From a checkpoint of a small mixture-of-experts model trained on Wikipedia.
Size: 10 layers, width 224, vocabulary 16384.
Experts: 128 experts in each of 5 layers, 6 picks a token.
Training: a variant of Muon for the experts, 364M tokens, 8002 steps.
Below are experts of layer 5 (counted from 0) of a mixture-of-experts language model. Rows are named up (a neuron's input weights, with its number), down (a neuron's output weights, with its number) and show model dimensions 112-223. Each number is 128 + 24 x the weight over its row's rms, rounded and kept within 0 to 255. Numbers have three digits each.
Before each expert's rows: "comes after" lists some tokens at least twice as common just before its tokens as in all text; "mostly gets" lists some tokens that are sent to it at least half of the time. This comes from a sample of Wikipedia text that the model never trained on. Tokens count by the router's weight.

# expert 10
comes after: " in", ",", " September", " October", "In", " In"
mostly gets: " 1912", " 1918", " 1935", " 1970", " 1942", " 1941"
up9:161135108138161148111158155163120145101115159132139119154145135131147162126138111127125126140137147165159143116120143159084122135152145104176133155153160153120127093103115119165145138094115106142117139111149180127134107142156154134114074144138109161126166118103104149130097167203139145153092133137141101176134134159156121083158118164109
down9:088141130123135120152147111070111172126110159083157091139113099107133108162168058116137168108090102128131093117127108140184163113110107151174084110123126168093094118144131133160120115137125164115156106140121127152105161108130079149119091122128147066180094173093121157141094161189164141141137112163119157158128126122128114121115105125131

# expert 91
comes after: " in", " the", " of", " to", " on", " from"
mostly gets: "|---|---|---|---", " the", " our", " same", " their", " its"
up0:105150173142131141095164111122127131129138151100161132142131139133187134112128068118148117157161124112141164149139111117148095136073155144175110176168119130172147118120087080128124121190130136149138112175143122128130128122148129126145122134141175143106147154137131100148208141147096123137154157137110089119140134118091174123122164094108
down0:140172130108129157148159160117142114124138120157116144134146117150139146115114151142137169101144093128149115095123124181158109117144129149146133150164109120137155141114111119118112145111087127157141115125140159141145164147104133156172160111122134117109152110151143162118152098081098139154122139182104097090103116116125174102152140121153

# expert 117
comes after: " to", " and", " he", " also", " which", " who"
mostly gets: " took", " won", " make", " wrote", " using", " making"
up6:117132129174128147122111104133135129148110121134137157130141110143101140127152105115133093092143119116091138090144132104161153162132138109109126151128109158092135109153105099155114156117086112129125089117147095171092132138157157139110101093118162116118116144115120124139105140093129096124108129138089120060145094109107129114137128118157
down6:120126103118138133086104140098133135146072073086128143160116150122124157142150121149153119115122099141133122129153091147127093126115092154079144104145071103149138113119188113129134151137137145175132137134127100147104155096131152146141139161151099162069142131120123136110102126152088122143157193156118108128038163123121115109130124119117

# expert 106
comes after: ",", "-", "|", "),", ";", ");"
mostly gets: " Viscount", "aeus", " Scar", " Battalion", "rs", " drums"
up0:161116128130143107125154121105153128101196144170109107107130095144146133104108124182145082169096144144098110125098170136144140139148070121112128147114144188103148143097129085168157141159140134153127091160153121120147194114112167124138088116108117149156133109143127148136102104116148117138161092122111142117171170132146168078105100111128
down0:143169154169158121124111142154117110092141116146150136150139145118135163083190086139148122106143140109130115112106097132131116085117109112140130150127189109119128121132124117163154167132088105154111124112115141111103098136066140154149106138119174119090151153099148106134183109120135165111163078117102099140144155155123125141081143143109

# expert 75
comes after: " the", "\n", " The", "The", "'s", " U"
mostly gets: " entire", " eastern", " western", " Ottoman", " His", " southern"
up0:114141159112111118077148122161120127105114130140125149126156098126178147122098191148149133161146110128170095169128140134137098125134105131146115124120123115158108084160170136149159111145122144092119120115112144091111108119127114098157125109126098158130176143154147128128121139121155123144153116128161137169139118099127167119118094103129
down0:140134142114199152131137143109128118123170142123090104159123152116129117098131135181152170118118111127141123125138140101159158112127137134144127115153179101146177127136116121121129118125146086068151130136122106092132173076118124103165100163080158161114164138152100102138115120131155112113134152152117106145139151167126114143093126115166

# expert 115
comes after: "\n", "\n ", " on", "\"", " released", " Award"
mostly gets: "featuring", "=", "-", "|", " Best", " Document"
up0:169144163053094158129146109125122110131145154087119128135119194144133092104127135125166108093098116163128142088122132115137119135120106124116128132122102161143138117169155158125117156093154169173143138104100140139114121094109129124145131102097107139134132144112110111134130162086151139154124128099136130140159093135139107092113161062118
down0:145138152079143115113141113081114143110125121085126166156164089149108123108079138148109121115075158119128136114084172127108137092113123139117149138124193130167132144127115154120128150165103092119136153134087157106137153144134134102151119135097149144143128109165155122124191110132140105124093131118151156096142118158126114114116138134130

# expert 92
comes after: " to", " he", " had", " who", " He", " and"
mostly gets: " wrote", " returned", " worked", " tells", " went", " get"
up6:119153153142133096130120099152154119145107139116151154110148140160117124120135125093141105071155178128155135120097165099158089146129143140112132103115140126124148148134120120111123158135102124093178090124114101129149117099184107111101146132166133121124172134101101168128106128127144144138132171122113171090128110179143132106139120146139
down6:102126097116125166068097137149120144120146118144131114123087106160134084127109156096138186143140110114109148174130162145125118138129108111101115118133089089118137095125150162105142149112113138125132121133160166186113136144109033149133120166116160113163116125133133131118119122181141174136124144171133124124158155096147114149129128154158

# expert 27
comes after: " he", " was", " He", " who", " it", " to"
mostly gets: " worked", " went", " been", " he", " they", " remained"
up7:126079139097161109136194118106097103143136128116160103169074086104134108075145102126109133090108141148141141179119107147136111134106128142126124087125153092155076120107117139147129121121183099114120100167118116115083135158137116143137130143175127125113156144147150147135133188150139124124124107102118136109131117138148092123113127080112
down7:087132151126175111149139124142162131149145098133141142114145099143121130156082159161087146168157124113130127131082117116145128105134099126111144100139106130142127115142094144132150108158082085089147141107139116103090102115127107125126097088132152131161107133103136117121101103120163099142128068126143061082115107102125144163153104150118

# expert 34
comes after: " with", " of", ".", " to", " that", " and"
mostly gets: " whose", "The", " His", " their", " its", " These"
up8:141099176147167129144137129160123143090105178110140100096149112118109163090152176122149118135087146104146127141103110101107111135106131103122099116163136113152146147117111105124134111138110129151062135122148112093106160105110140116095076161135134133132135142135109119129131127165147137116148167088125140138163069148118141158134142126166
down8:146153127115111131159122175110115081129090145177082093120155123135164113118131127095132129115100159135136095124145139143099112127111144167125141116122122095099131117101095100108132134111128097119128087124113185133117165130115103109102108191139140120161140153163148174141111113153116149149169113176146131112068146114126167089147135144164

# expert 59
comes after: " in", " the", " |", " of", " during", " on"
mostly gets: " entire", " same", " mid", " every", " late", " each"
up0:143117170128117152142139090058140156142126140091134140065070143108145125115154124143111093086084122163140134158123083148124179131091105148133189099132114152140112101155152101122154102112096122156079131131163145145129054095133104108138141157085170116167178095161109138137108136137117129142125111148101165115159151125108146162174110128125
down0:078078165140115195106150111140115086094123105153112133090086171120130092134135116148125138104121146128137111133104143111131119130132099157109091135109130133133126093116147144101118124148118141110059111149173080091146118120123136113100130177115119120131087134103108117100115135090137134121077155151142181142117119116099152154158124117131

# expert 73
comes after: " |", " United", "|", "\n ", ":", ";"
mostly gets: " BRA", " ITA", " FRA", " ENG", " GER", " AUS"
up0:137083138109114128144121123109170148134137124124099101120108135151170114113140112111065117122125155080120084150123124111105107134150147153131094169145087166151109123123153131136123148086145105099140111121119149167179130135090105139115134105115106155116091111118123144153125155118126084137156125115128145114105114133159129173107130144141
down0:104145098165151162101125164122123117109126116178148125122151162076131094109165129095122164097119068128134141138143086128132130151108119195093134148136117112119176148143123121127113118110128162098174133167131118102155146117153088136123137090145120085131136150098097133101150110107135137151124131127098141127130105095093126119187100130108

# expert 2
comes after: "\n", " Party", " information", " Candidate", " MF", " Title"
mostly gets: "See", "According", "|", " According", "By", "Since"
up0:160162140128135126091124160145190162125138121138151144172135151112130148117093149120117119126104132122145110124090151122143128097142130138110068178072138156105135147100112143141129071099130104143120123101131106110163154160108123159121117155178114150135141135154123174112094113124159146091125092131077144085153142163119127091078123172145
down0:117127146132108109130164185136155125097129050095114170095114094129157123099113162088143135127126155128124107154123130128169070102128157118139119078136105130122080102124158160128123093128123100156122139131152118151125142089087157074134093107118120144123124126114116127177141142122100143089154117124124138097177142087126133090125153107135

# expert 70
comes after: "\n", "|", " ", "\"", " —", " 6"
mostly gets: "|", "\":", "ético", " Viscount", "aeus", " Palest"
up0:137121143159160134106153130107129144119129107143097130157168133163099119159145142125136106132130133140115182139129141129127091147143165154124061155105142134173111130127171154106107139151123121125164126092109122148137099193129112121124128129114119130101063121138133114140128146086126131156121111104119161096143108144081129149140132125163
down0:123188121090110136133142086127132137112137140114191117138091118103104123104094177136151167122121083093121103122089130147151137178105127073138136163164155101181151122124124105137108134108131155098174160120128158134124143115100160123209129143146176135126120140122129138128091119127144126104137079136129147116099099127151111135117152141137

# expert 13
comes after: " to", " he", " would", " He", " not", " also"
mostly gets: " against", " receive", " joined", " provide", " tells", " won"
up7:141103082161174134115144122098094097144107109125084120167114126149154156138115164109139118114123165116105151106122132105118116147160108175101084181130123101133086116115158135116114146113154107142130133126116131143139118075113120165118157137134103123124159129151123159115107148151138069091105151133185158146127099139115109165073120181130
down7:141095123125169092090155134147112094115141130092111135118121147137116146149180106114168134169111163141092148145129093129124162101133182182113141108089122129110106153069157110100126137092119100086153122111141123180105186139134098163093118127147143135151106153176127118101145168135116097110112164120123160151126126156127139161104101178121

# expert 74
comes after: "-", " \"", " (", "\n", "===", "=="
mostly gets: "St", "Ch", "Cont", "cont", "sp", "Comp"
up0:140111103108112130097128125089127199098168164107124165149135170092130167133155113107136158119174141117145130146104099116138132127145137115119138145137094141124152122103153126101178113083154146153137130114141118072097105080138118131108151127146177159135120142124067074117155145158162113135138102146138153096088158121097129130094149145138
down0:134107104130117127133087126130111129110160157113121120104149146113103109138163136126110150129149125096138143121120120108172123149109165139147099163123133159155120125124151137123118122131116173137142134129129135120123131107147184143127136159135205103150093111099127123123076121145131159137139172127109174085084169163103169129093121154108